From a checkpoint of a small mixture-of-experts model trained on Wikipedia.
Training: a variant of Muon for the experts, 540M tokens, 4365 steps.
Below are experts of layer 10 (counted from 0) of a mixture-of-experts language model. Rows are named router (the router's row for the expert), gate (a neuron's input weights, with its number), up (a neuron's input weights, with its number), down (a neuron's output weights, with its number) and show model dimensions 96-191. Each number is 128 + 32 x the weight over its row's rms, rounded and kept within 0 to 255. Numbers have three digits each.
After each expert's rows: "comes after" lists some tokens at least twice as common just before its tokens as in all text; "comes before" lists some tokens at least twice as common just after its tokens as in all text. This comes from a sample of Wikipedia text that the model never trained on. Tokens count by the router's weight.

# expert 13
router:162065125138136163085171105128155102198190130118066098114183102183161192098107083080111152136124136086150123166117095175168136111119140136183069160133110113126169085169138125149128185136121115077172180105119153102105135166174101186082108212124095170127105120132175163099066101178096128085
gate0:148105112064106189107169152135125093117174127161155104116161106124099109140114200145201125137219125164125133155174113120147093123105117131107119174097146185155146121102115095124121072113131111092117107122113119106138160082119143101111102117144136142122121101108170169119120201188151121076
up0:093111132114112106129144105146096161100098185159111140114088117084061170124124110137105124064161106086170163176106153052137086175123070010118103088148151147133048125127128109122131180117090108127122143179114144146150092139083069139164214123156109068162101162162151107138140164134138138131
down0:126101063120119100117144132124116077081098101097108191116134109166148103135121123087152130106115108123090211101143115077123075155145098109154138178161158125083112149145120120122131082118124167151155072114101113146112140084137062176116100153083146130224114180168128104126120101146136105180
gate1:119098188137109128125079082174150123146107126101129154198152164149129179150173132156125134119155117132115131085093131050142075167084162149121115113135140110099181096169125166191149169068143060130160148195166110118123124123110123176124117095146129134087145099126155120127079149080137125142
up1:153108084134142122172143111142106115105123161144137114099165117083137112180128092188094066133152134128103126081133162083108090089082139098029122096142075140117086157105157130129131175089164120131141122102128117146092140101185104142150136073106150063117146135114091132134103124115180070109
down1:090138142158131147155156128141086153132167097163122130138170138111134204148066129108099095107134096097137132065141101110143119135122155165141106173125056076113156086132200135133110109184098154135115104132151144058171194109176135090093129103175137102092157141108126160090075150088147140102
gate2:140075174118104199069147139118165170155096106147105087095132145105129177156097126137152174144096104191110126117156106095121165114140140149105153090175142139102081069140073090124179130038127150111155145088123170138095134079119035136135110129137176119110105136167171069057132119140163099173
up2:094160131090125060058141164138142108125175126092186180121097151098054095083175109209194073160155142149170069093083079195176107140111122068135078122176125109122157098070155122061112153099134149118137164144094140132114102060173116140152134098121104194143134120105194131157100100149119166093
down2:113135054123155111126110141183141142080154073086116145108110187083130092124100093125117148118059144058118142112182176134100083062141117130167118130155177165117167119165135093137159079173123114135146127147109110127143154117183195144135114177117146118095096120117143137135130109170115109174
gate3:145037114135130050097191137144170091126154176119155100113186162100094073104134168141133132115191150132139148149169109133140138141159201147134097171113179157111155134136116143122130036092211085097101136158163125142090127101176124142154146166174170133166126141154101143131105118079119139192
up3:152139153115113134186136170168148136068095079092134104157126073095123083129126167138133100129123105119096131131159098122127129119092139104140136150146124169117097126104082101143171124071118152131129137098124173162106165171123112160178150072112134096112145118168154143139127146179170112173
down3:106114085102149120125124085117114164127096100123157120181141088177129101116156198119137141040171178167123114125133130163107084070166134127058057133102180084109119141148140129118146192072142111133189118121165189097114182056101094187123094193158163118083115139088067154104118127108134174127
comes after: " |\n", "\n", "0", ")\n", " \"", ")"
comes before: " ", " \"", " The", " −", " +", " -"

# expert 19
router:166102117202135155132111076096197128148121152203152092140130153085097193085152106063111168133114152102142166116162122111123108133091129117169058146095159148100160140169169106089093135128135137099119093090092166094119079121208136127059077162132114113134089117138122135160123123117102082092
gate0:069067122095123156136124146099130081105108136126135152152119134139103129171142126092127094143143119103122176143135157114081117105130109112115145085082172164105100104141086149112098100133152185081115135092147132070097124178123102118137058146121121131126123162160139128146083047151108113104
up0:135125168169135116164167186151118129171122041172133163129150139135131140106118092145061032143156107126128115166119109120146107138089116082180126090124054176082070146118155170093123138014095108133104092133152194158164150105099122105099043148098106131148101154119163149089113125112193135134
down0:148140116170100086089111128168144146118137109129064178137144158081135142124064116183124153121117159067121105111165149111097139125207102171170100129106109161119111114130094160127103171142145157092193077093169067155139127145151128069036128106108159118054119118142098174169102182123156086182
gate1:092119074093143096074150136130098068087120206121169166095142103070161100135118126128126183231178159117086166198148161074093118108133145103145158129131164158139121138114073145116120101072145102141119158084073103162117130077091094141136182116183130127158120101080148119103132182116218123129
up1:186130150134155105119124066149105154129193111091139135126134171072157125104096167069145159107149146089122120071152144154142134145154115186113202148140113116123092181123062190099129123138085068102096131086120134114067104106127169127081056170118110147161145152104145081145107112191137174116
down1:164051047152106143072146104179159134087124100122197150145137061102188127142124139131158127173144164176137107147158120139135110149075141089103151062100068123159072175162110151081083128113120142147095141114107172205111134088202172146193117173132142143148129125132068108117202187107123118107
gate2:181178102100151128114173154162107076119101150140131114138145128237132153141105095112138157147167112111100134136139145149177178089091167073169090116107149096079146106064077183121066152117122120121180139133095153120185114141090069097175138190163103112124119113125141103095149132109061143157
up2:130157109069124160162098145144119115107139049133149091101106111161157121148133146102121148118152168039085075084105135121149087218094117114133113134128141084108116118097091113170095093113169101155129085136099190099163113118106142145124085122046086094140122079116116107114107104090194124155
down2:084086162100138114104135183134122109102119060088076154131092094131128132126135118110042147205134145079061171218124105106164119110109171130184162144190165075152112092053110160120131125112157074127119142187125118144138145122116100168076156149106161131092087130125079107160130138147086136150
gate3:152119141123084181152085083129167111094139054102152163091093128126106111105132136078128126160086142158135138162122075150075120193151152081125132117102088160115094173128164069109161148138208078073141156170115166104187129150104177094157149067177082133163194126131120128172112165055117165107
up3:097144150191151132201125132163101086114107122132039090078132139096164080145058124183203137098139172160173138123112076145150171154104135176133151131137153085053210105095134130106117129153089135135239146116176052144138129102144178098127118085093122124111155134094156188121143132156128170135
down3:075144099107144070160126158139166179166112114087111136114174118090184147129058100130184177084118214104139140101088131146071157113084163138189160186102135114151117153124086155152119140141140121127104093122127105182073069065114123091116106121097165080059144139088082131108139120112146117092
comes after: "==", " ", " |\n", "===", "0", "1"
comes before: "-", "|", "==", "==\n", "The", "==="

# expert 0
router:147178122172114157130144155101187176123144151138096088080139133099157148069123087086107155117133098115124139133181140199118135094135144127140101139154149065110156149194164154150067098110111125177179108145172121109108126186114192110162120173149146144102107093108125095190078152103113070114
gate0:135120130117118093138079130173123159056077153135174108091126120084159120134128150113116179099084130118132131104084140166098141142080122056147119129125184174093062129136091133135163110089140163202129141154148127136094093085151185130109145102140127166100089130158119128129160196105144113117
up0:105156088090141129086156136113128157145097055144135113053102133130169114168174153167120120158118112080216126089113114114123181143141174143110139128167162113133182158105098134137101169098165101088119116097141087111131105115151148164097146122085113094161186093162126174098119111132124131117
down0:162125077170061055145077113131145097114129195112177146116077106158105140119096149096115083119099108110136150079119167101174118129176088160122111146165124124116104078083090073092143150138104091135087109181169131125120106086158131112134121091091146104124116122143149138056145136081189133084
gate1:103147084108129178116126163093094104075176101074117111151142141131116159123103091121149121118131118140089131114137123143108138101081113120082152170143083108154119101101155126120137132147168109123181134131096158179131172155170119063140105179157187132126128085157114158163148139146174044140
up1:114153077138111102148177139151166152134100128138092133201094067092165165172100144116231119141081127145176138084170099160162118095146094146109108122085172146190126144075144122117131118191028193155125157162154120097145148156167116138114164149107073080102146148154085041072152147128148130165
down1:102210083116192088076150120087117119172124128149096136099063151157136138104121107148115122160109128114184106096164105109123101044119129175100069118141110086097142148130141187120163140114080119135090066129135141118150139118192143107105120138117139155096111096091126137160088089162057162151
gate2:166068131138116130177173133079123122175107158114151172160078129088107130104131081109141063141190127114150092112107146073182113100183161184106082113102137133128183115148121121161090125079134154104142065110111114146140098122113163147101177156142181150157109167178138157125110149159137176111
up2:140164146155135148145108131107154126132165129066145059145154127180115120181062135083171126147105143129146108097128159157122144125197125161169147105187130134114210139106130134113148165145155135111087103122154172095154106077127154124104145101093130120118066152125137077118131159089107094163
down2:126164131156098122184126144134096082053114108120163142126150142120166128115170084172121130136160134113092088107121176119154079160112159147148143152129043149083132072162152161170126064137157126097113129185122153092153111183140128146108125089099119121087065096124124172124143151129099099133
gate3:135157110126103061118104141176136104151117083170202144084107147134150117122143082141168157116160137137136141158149109134126104069145139139146181102088094137200125128192144120129120142166134157153140125107196122161145156122153157072124095133089141130106151136138181163118139106091176138116
up3:154148146089138130078062069159156123141144124109101147076159124069104130184092074105162094124126172176098145097141113097132155118108110124090126090102098102152157100136085095156123211105102102130148070152167105076104120137135137138146127078187067118128145106085166099190217122178116140060
down3:086098064083104102123066128112146091136155144170144132129114092164152126131129143131138156141158072143132139136070094101139151103120111140120165138181117133175168098123131131123102171120085114161106142132104094114169135193136164115097088060098122152105157086156119169097152120116138074075
comes after: " |", "|", ";", ":", "1", " /"
comes before: "1", "201", "2", "200", "3", "0"

# expert 9
router:181120126185175158114161115150148153142084138045123106142182112159076209147114147156121081117163129112137131170138080118177099106099097137158103160098156083058142143165131114155101175147147157149127149135109122137109138141179086152110161151054154122092128119140161118146130152119107103147
gate0:144116111105101118139163148102178143112084159149138110046147129085124178091182141155128173156101163096120042112167106154141099135109108114137113103104180138139119100139175066128092097131106121127106118158113066106147132098109127114162189145191125149102106097099168075045110132098128107123
up0:146163126136122127161151115112094112193162091114126124155123138137128098087110067112178096132129027097129155129095152058065135212115096154149123135127147083150138155095078134139072115141093146135083167140130106123046161133123113132102070102089166175153117168182131215127128102116122116102
down0:091124073096081064076162161095087133109130161152147058089097140158159130104139073088160187141164088141167145153142147142156081135210153098144126123099144151127158104118090105124138151076108153091118113103128162092139120150183092106158124113106094141133150116110101176128095107079071083078
gate1:068108162130205189167139143105118132139091159143142121220168171159158178134108115128176146106090144118105076072105151103220139126154111145120180161110183117114131106169085142169088109088171068133139150097144110062137118109143093135203122109115183142126174183155119088099145047074165065117
up1:153129129160166105162116116146158117123179126113117147222177106125184120151105129140152071181175087146108163115133122102140136095136135115150089165108125150099132094150205151146121087116127141199137134092161181114128188119112139149135177148132159076097185079147173083123128122130140095105
down1:117127132084102100104128099145123177087158098106128191168097106118156104140103137138112113143152115090158123180160138134139150161103111097088134197097155137152120148076185151161136148085150129147122179138098133110139115127085142151194124145160097098119138189123163087122186089104108144193
gate2:105131069103146111126125141078150070112146145086153085181086129108169093066132173157100110158156146116130135149174098117154156157155130161127153171099126154131177124123143116150181192134079102094083130144205121114194150147096111173132114092154126150097112130122161206111065118145128112165
up2:181102124099169080139121155133138114142104085158132116137047149220049145167150152080067138142120165116094107132182142114120127164149178124172144135049070124165152173158112122102124122144174109083113129113138103138115084151165087199184143091188168158143132112104177131141174128129114176136
down2:180144147090146112138120157167114115145108132109151174114122121134063104116104150078124175132103110135074160154154146148175116146176144119103142077090117184090116148151132082202130108117114164154140125112140127179099125036143174144109155081150130082100078150156119193149119128115096077106
gate3:111163118107175129127122074089121124208103160107137125088150120167160091102125113143131054135111175053189102122131106106117128172218100156145122157152177149139095151119152129158083118130178110155152136138148147116157186119147087096156146134142152146125138110167165089076081131122130156124
up3:181113172075119113116168131118119087152124129082102132123092161112176113072110091121125067192130119136136132144105131129086127112084122153104094151153156148167090148148115142173104216146179151150143184132166120160090158160090109149097139164090129122129080132142143088184118100097086170091
down3:173216141087104101122141095157163143123166112113128176148180147075110155175166125088108193066125115112139118095095121146158126132113194105149154141158077119100120147122136133127122176103124030172166162095144134125120156070115134132073171106104110157130093126099074139187120202136127145122
comes after: "201", "200", "199", "202", "198", " ("
comes before: ")", ")\n", ",", "),", "\n", "–"

# expert 21
router:132120143154128122129188122162217152170119105152087108147166094192123195071168130083040139161198105175150102136133150128159125044095119148132123134154159120108153112185119125146090140098148128128173097128135136131137098123122124114150080165103125156119076171073144155107088146097114137106
gate0:194135180111104092164135167153109114073152085140104117103153142184162116130144169095116148175164198153205158119080061144143130142133166147127112135153119130122139125128101115162166183148095121185172156096177121119130108144158093119108107147092128096109077105204104163128115125081130182154
up0:102160040125119145076066176158177164088185140119156102129151160096140170173103096079123109121158091118084154108130149154108166083127140160133151131160137109149126086120132141081184152133172192110116080092191148152115091142140102119174150114115119113093169122171124104137085106173157179087
down0:078143101089125127112150113044185089130152158142144141135131115148151146137167174119133152076129125064078136180090127130099125135203147100107122163174118208203146123174023129147175142165149175126197130117116137095125085067049141087081111121094129116124067139161109175117137170179114135057
gate1:136116130139124097150049099092194114139169111105133180130114111102116120084119178086117139078110071076117159166100196116109097081121121095114059130129078089095112168123170084122167126164110095123146103128150072112122177104181146103172151110207130094058160085116111157152110058188069173152
up1:118116205159129126114159106140093121099171107146164099161183140117120124114211183127093135072126105164115131148126131158170081116098122150111164135172093059069125103184185122144078180112097136141153074161094145137171148211171158112147118093130191195113167088143091153095134175168167153117
down1:111133067195099103051142175180120130139130178122110161121139139168076111133139113176118101141092128053133094181189091141155134147134141122155161122151087133095144163170093178135152125092096094114135127132124086136135095176169166083155169112146159137172131158052098129115121102100126111113
gate2:103124066124070140117117107064125132088156096138113081128174144115114150107190138111129122156132149124158124150106113081122135109124156068156139127093201127096185090125127126227117115134165141087123162135136117136102173149085094138119137106094129139102134145158197119120133112078127103129
up2:114113115156127155109128108144165077115134074150166120146130116176082168164169133109147139131192160133123107170136122125097134103123165110121108100135122163135170169147124082106117158101119196187121104078160098145127123136117109134118105174130140137119100155050113161097148150128131132166
down2:183172148098145080219152166130080098115118089140142155136152156097216097105152184143212113110159148120095108097149149131103113167137081123103196119115115155101105100110069110110106114144171088101134093102135144160145153173110101085142207122121143151195094174152116177109104123183075133126
gate3:132067192109204108095193109180139154093145125132103131158162109115100160169172049128135136144125141193114098172143136174154076123096098070137120168156121128094147107146128157142078162080117166091109119131143115171137131178132151103093190152100116136106126123115147153092169070085159138128
up3:116141109093092141083136093078175085132134126157133147137117156059160131155147113164045103118081134116145145171104118133094150126173132148123134126133122148094125102204105096070132166128073116178060099118075178156165121155116098084120171157107154144140105147131189154124125128092145097145
down3:106094151154120147110143101117118163173108155148124169198162114145093072088086143160073118173146081122124141163146084161160159103083077118094142135073098127170177111131150193130150120132137160130134085142094120083153126115115099078115080107128149135128150149071220149093092163140111128183
comes after: " |", "|", "%", " |\n", ";", " −"
comes before: " |", "0", "%", " |\n", "201", "202"

# expert 2
router:161166119178106117116148117117146125170145152132140101132185156188115211062108173105105108207139152133115106137130151133153099118120103134181098175177132146125126168139171111165104149135118147055149102116120134121118104198190123151092155137147085142145131130154183128146124127120059081201
gate0:125091091151186173151116141150125068142116125133105100094079078108094038164081072125112175157138084171095192138134124076158136173125139142139112120149110073101138155133137101160121058172066072095148127136088135092172042143150107092118160178128136097163140067087185094125121109182122154087
up0:173097108157089137115146188121136138164110139130210088083098115105142111161110138144109099127188125083114119135149156103064124132165142099136077105115161137093155132076132101126127162138171098112106222131134122088069169109143158128116115145140101106113157102132104117142088137145170146139
down0:139112152051146161141129143096130180162130079093110112154094114092093135108133138115081147129165160152135154148179164158118122052083094117178141141098098086091120110181096131151119183197148122214193148150140091188145139082115160168162139119072180145107121137126104091115092153084040124137
gate1:144123137162151120148119067128133141097094120138165087128137167132173112146144141119140164173061156125140105166155070150131132123116131178138121162131127114115171117156125168161131113098039095139100117061127125082121146121086087140147180090166104092140129099126126158147168151166129074081
up1:099126140110147137082155144201140065173123110147108128149033123142103152114159106093150130073144129161116094135130131148181175139134144139186149037141115129138083074097127161109122100109073206138160176136154118096174155117087125143138158151104116127151142173140114133148130111135097133159
down1:147139162168148134138134060114102109119114115160107141146120149247166089122134108178144100117121092078126123092129133091079113098080126164103103177170133164120142080142148183086120088176146177027145088149178122149161160051205156093119136126136162050141125099255160150086141077073088125142
gate2:190165164140117139101164138106116112145104106117122100121126129116144093169133107117045121175169128059147133155116162144144128117083142098096079130151175216125113101118145084118144165073128183152141103157112182132160063102121173141150149091147146105117097178177094128153054071130074142093
up2:153103139121137133125130116138111039114083095099166104105143143097082141083130101155131112159154194190040163083127104106084103125139140154134124094128118130116123127109186166181119140106099158158132084119132130113144167101158128096187096126125096170150122178096176126142131131155136075101
down2:132125123180161160158122103192109102097160142067139131097108151115083119087103103133074112113078127135084142140053120103125104135121095124108140063102144114110133102131174134124109183184114096114086187075144099127101135104156149115110094115145146055148126168130138168164108158145095147109
gate3:097095132170110170124143116156140163128100140173159154123158094121108123134085159086110044135138116111127085142088112134141142116110110101123106148101141133180140091168091163126147056128151158109045136116100162100106166168102122029068169098160089171187149165144129130173108043097150118079
up3:136157153109094174084150072096093137056073126181179149113179121147138092132178175076100116055148080156128134153103107087159117103110031122074142130111119138122176156178135164084155116126145108136139225112147122071102105145067199119116128129145177167105140160184143121141132120163140136136
down3:121146078141127082112130165178107107183069147124079150111143129091152144077151206105097125164178090089118153153114164135135199164135182100151116136128127152172166152106095178169178079091106108090100140171136230139124133095105095120159110158139124192106116125126143128073093125144114080133
comes after: " ", "–", " (", " on", " $", "26"
comes before: " |", " ", "5", "4", "2", "6"

# expert 23
router:165179117137150168173145128120184178134129174133134121135176131208122255114120111088141149158138144141120134141152135185148171086174069137133129121152095067063184110176146106156049140103106195117124124114114126128130089162168092147146112118156160123091137111119104100150151135144107093152
gate0:157117085105150147138157115104091071081152062161167126194138198075091101152167098131101096126095089115171150131181136136110120098157164171102119094154097143166100176077113142130178148162175131143129133111159174146145123161149102187161146189125124059128112094106131180106124109108126130136
up0:132098136150126044110101170091127137136251119149145059137109111142105197121145164092161161079103090134134129109136069152171170143146093158109111167121156109145140139201152122113157119163095078110139171086195116092104157154087129113073102141061156105154146160081115158057130146168098135121
down0:144143175146117118156162141137116184094237097116097151079151094177161099132091139101114130125167139095126131216119170133159116133102160166123130105162129162122149092134150153138185144103104076085172180148139119141146113082096197131146158117143120161145108138156052101065081051111064144098
gate1:094114084073080131086138158120192133102151103123133134138094146094164114116121122100166140126093136157163173157102113129154178122097153120109094150085159097110094128114141129130141180160126102134099153115158122121146103107204156083097113144126135162146149176158087138087038117108175115134
up1:130130183144124112076189134197101133107133137074141145166073149098072130170149075126102077100120141145162132134112129124171144223111151161072167147181109136067098093104121112050139112201169168110105150151097150133189174111130116113135150086082121114123109129126193116126154124132111175079
down1:101133175173116166160175095174156129175052151096162143129151102126064118122107103112193118158117116132151131162121122161121142090136113113164098130144170139101133169053099130093169111077124159159146075126129126133050128136180118150067095124078175108125104138112171147095112082123116089124
gate2:116172160113160131166109143107194119128161135044113137118130142126114147072115119147121089083154113148142097169114177120152090167151121137125105073136086131087174096086076113137154084099138096135136083162157173121080132100169173175117140146140121136153157107136130174141154123086118114180
up2:168124124157128180102163153092086145178174124096084164123073123116096087116101150091156156166120152082137121168127113124138165145087174126110200139107162132144145151142141074115122121139172163136132155165149097096081105110127116123148115107079102071145140212113129143148116168172112046104
down2:113139110106113096076111103155145065182057161154167092124156147212134120102124053046145142134130172116095114160128149134119133060147141138177135186111090135091130137054131195150140093143130165133074125077144129068100102156143130122121120096130097105166104112081143113159145095099124066051
gate3:126131165145146128173179146101143134133191151152156146158110118146136141145117104088047136163177126172145113107112069166105120069083083160154082105179157148105120102166084082065139144097142196150140119103145160137083157128132142131128111182143116132168139128139141151115135118123139123133
up3:137138101105126113125057068075098114093125168059141154153194121046144135138148128115179143174156180158117099089178129135082138135101104147108156096124166140113113174116138177064114096173096145142152092139084088114108159105052096093125111163113150134115097144150115107143123145140129142102
down3:123159160085098140128178083119158073098158116121125116159140191118102127149030160137131074174186152080104141128110096128115110147105080138103064172097124196064157125088158134159082111191152055150190113077128129134101210171141104155146158194146085118103117157137137132118104139056080180127
comes after: " the", " to", " was", " and", " a", " his"
comes before: " of", " to", " in", ",", " and", " for"

# expert 14
router:158190127159160163147140138142153154175143165153126124142170129175173193103149103042094133146098124154126158184120113177191156110186108106151155165111095110102190149185151101153073123139134131063158128090115180130068091165126111124091076157129140111135119135133141107178130144168070105124
gate0:148132128150139120092120136113062109102073119077135172143095147137129148132147087126136115175168157183103128121103096143157110113108142071139124054161073150093098086137051147104138092070167147228121109134135168149127193133077130236150162037124079108134116153106110061117092139101156103070
up0:151094150097163064113123188145102156131134127127115120118187130150151032125119062178154178060116122043132141094138145139136140094163115092143145118142101054182123044116084126122097156129148154125077148138172149170109159126102122168114099139115145166107149080104147148126107128151154074137
down0:131118053102194131130150118148176134102159112120099173167090118094160116088131057123124101115142149085062152165117121126117121163147089108101188175121149136155149115139083165183152140163169132136152088076136140199119130130034198189128064074089193134083094150144061104103118118092228146096
gate1:105134125123116157123082117168154080112138090122080199164075079144103139153153119134124144147096129110104175107055117111119038067087099145108164109130128107187175132111128140091081149090071138164154105160150127144150104069074083088174092122135128134154134107075122049157078072182175140088
up1:113142163047184165146092124119114153109088138110146182126056125128093100149148088139144158140121128126162118119116101183162138172116123154137131144117120182083144124113149129162163185145088092107142159151136113131173146116140161103140155156099136162097186115155102146117143121068162094158
down1:150095151084106144127170142145123110204032097121145140135129150136126108123133140183119149118112129140150060137094136113109157107092117170122071201183139090122143113116100167101149154131106105120173094104055179147173121185125165158151114132163097133127184140114111171161132191122121148152
gate2:119091103097091149159139196135052147109124158086192127130179161150146140176092129116118135130122115150185178147107121077171144127151088116154108062097112138085157135149138109114164142144183139114078109138167138132179113147132146124165110151130138089161101105172117201113129146133144111137
up2:129128141032120115093168118131101121121118146146150084065152148089122134076108155132085119127179092120115115125137103133130149106134130169117122108108144107088119117130149061155076113149069182090150138139191172142142087126164061088149106163168144149148108089138116116174214134176110126131
down2:173061108044103149141136060132104143121101131183154113137103094096124144109089063114136080134118154155126155115118143109091124080137160121100096101088054135088099124170125116114145194092116087127091118144136159128194130130126200149109121166176146133152105144122089158136155126138122116166
gate3:102101156144106129141064117120052166139162142126139155072185113164176175135176113199100166144184110116109093093166101163150126120103153088116122196182088116099168117139130154101124136148129140163117079156133099125159147109100122121135147109164113079106139127121152151097107131165122125067
up3:145114136090160097155177170144170183111092118123125122065135067092150157112070153108144165121084108173114120110110145100151106118183138169167133112141159129109116136134131101118080175119105062165190137159151042137117114096130110096127119116125141112122065162153143079121169178175105130162
down3:170104152069088129136154119117150113134098075129101116121168079113150124162061121139139211110142179139121150080124185096143123124152133132148121118149103088174096172123122146091047108112144130087144129139105053157151121169176153149130138103131112147201112107078203184103129109141134178169
comes after: " the", " a", " his", "'s", " The", " an"
comes before: " of", ",", ".", " in", " and", ".\n\n"

# expert 22
router:179169145146135192112129157132219147177086096104087144124159146187101128101121108098109143125158080087138118108108134090145194084110149133162104150109121131172117169148171135130127086192054167045144144130161176132154129156122090128104099172155139173109114110091143068095146162119118125105
gate0:109127108160124162218136148113137103190133069133145201131107194050119098119130129124131068117071063133132154178153109095184117095072098137078111127133088088116132115141163063099114177164129118151125166090069106098140146191189079130074106143067094116125125143150132153092073122113131092143
up0:118096085105116173089136158142124161149163100094155104153066090139164049155119125156142115090112128083101114161054150166135123166078148137092113134133090150154135193153142064092180147112132157108103166084099141177118131142153208155135107092058168183137179113150133160184141175090118098097
down0:122079164086129149133140147116102194171160153089131111074110105094177143123134141175180149097138190070159150106172144115141086150152118156139109132120152131122105166143173155114153174141090163127141135135132115119118140137123182134106129121138173118122155140108103060114112141172094131147
gate1:106127141096113214115113110145122117130081111120106211120158113039165153143061146095142168108125135125128095160117156145082156135157178083182178159086088161156122147091131151133172084101133148129125122191070125141110132138171149149157100140087138128130100144168133160032089148172162128144
up1:125075151095080068138157090101138160169092144154159142144136152118085157115158157133117107131127101100133166122163119153165201110142142112090140096098143093120146136142103096109137104122098118115097107142070140103056194127144118140157166139149123096074120126168121060174139073101171101160
down1:131171142127135204138099112203145134139132111138112090111128063170106139153082056112124156115133128094143118071191113152143106125147105118093125150143103169094147144149134132107189107102110174105136110150152101160096108141134127124101117072059133105145102105143139197120180094181161085168
gate2:130132135131191128152086130106101099059094175123159173164159089139084128100071111135087178111084146101076151088142144078124097146139164135127198149093119132118067093089098168162069102118087106129091177101100182123179174083062064111109082118115093139107149108140115160113104146093146091179
up2:116085098121107121168078112082134131164129125111159122096131151118149130100109148126119141101169127112098159147094135082064099122116123145093135090167102150093160181058198120148154100094085138134076118093157165115130067135098148157119117118180114123150121160123100122145123072152173169089
down2:123146142056179119117096158140160171171071088124173163082165217102177130158155144071122111129094090104135115127119133193116131132176128179114100139141118101142156158149107195072139129151150159086138137080091100103099132092209129148093163110145117142112152111104112159161108099159168139137
gate3:106127202130146098168160077129061106123178179139192136064165129166120130160136169100115096156118119138109123117129199085159129202101146123163101106109161125128124126217157107172172101039130147153084090122103134146116103123110095140145124143147171122095179088139133100092131102181119127166
up3:103107148131106145110127179150137151138141162175145132116144135186123133148139161127151124121119129163114158125166145142117140142131179123185144132157196154124085134077116104085121112121107112177114132119138146129112202109115162146117086069152082158134069189123116113071155064154076144221
down3:160155067130085197096187098101157117156134093091114158143040130108135127133167162147170126099186134085108122130120089070111153176116153119079172131135159160144140114161059119121144111121114094074130127105148094104163150098105200091113179145135092114153154089057164113209108145163137159084
comes after: "-", " ", " (", ":", "|", "\n\n"
comes before: ":", " |", "\n", ".", ")", " ("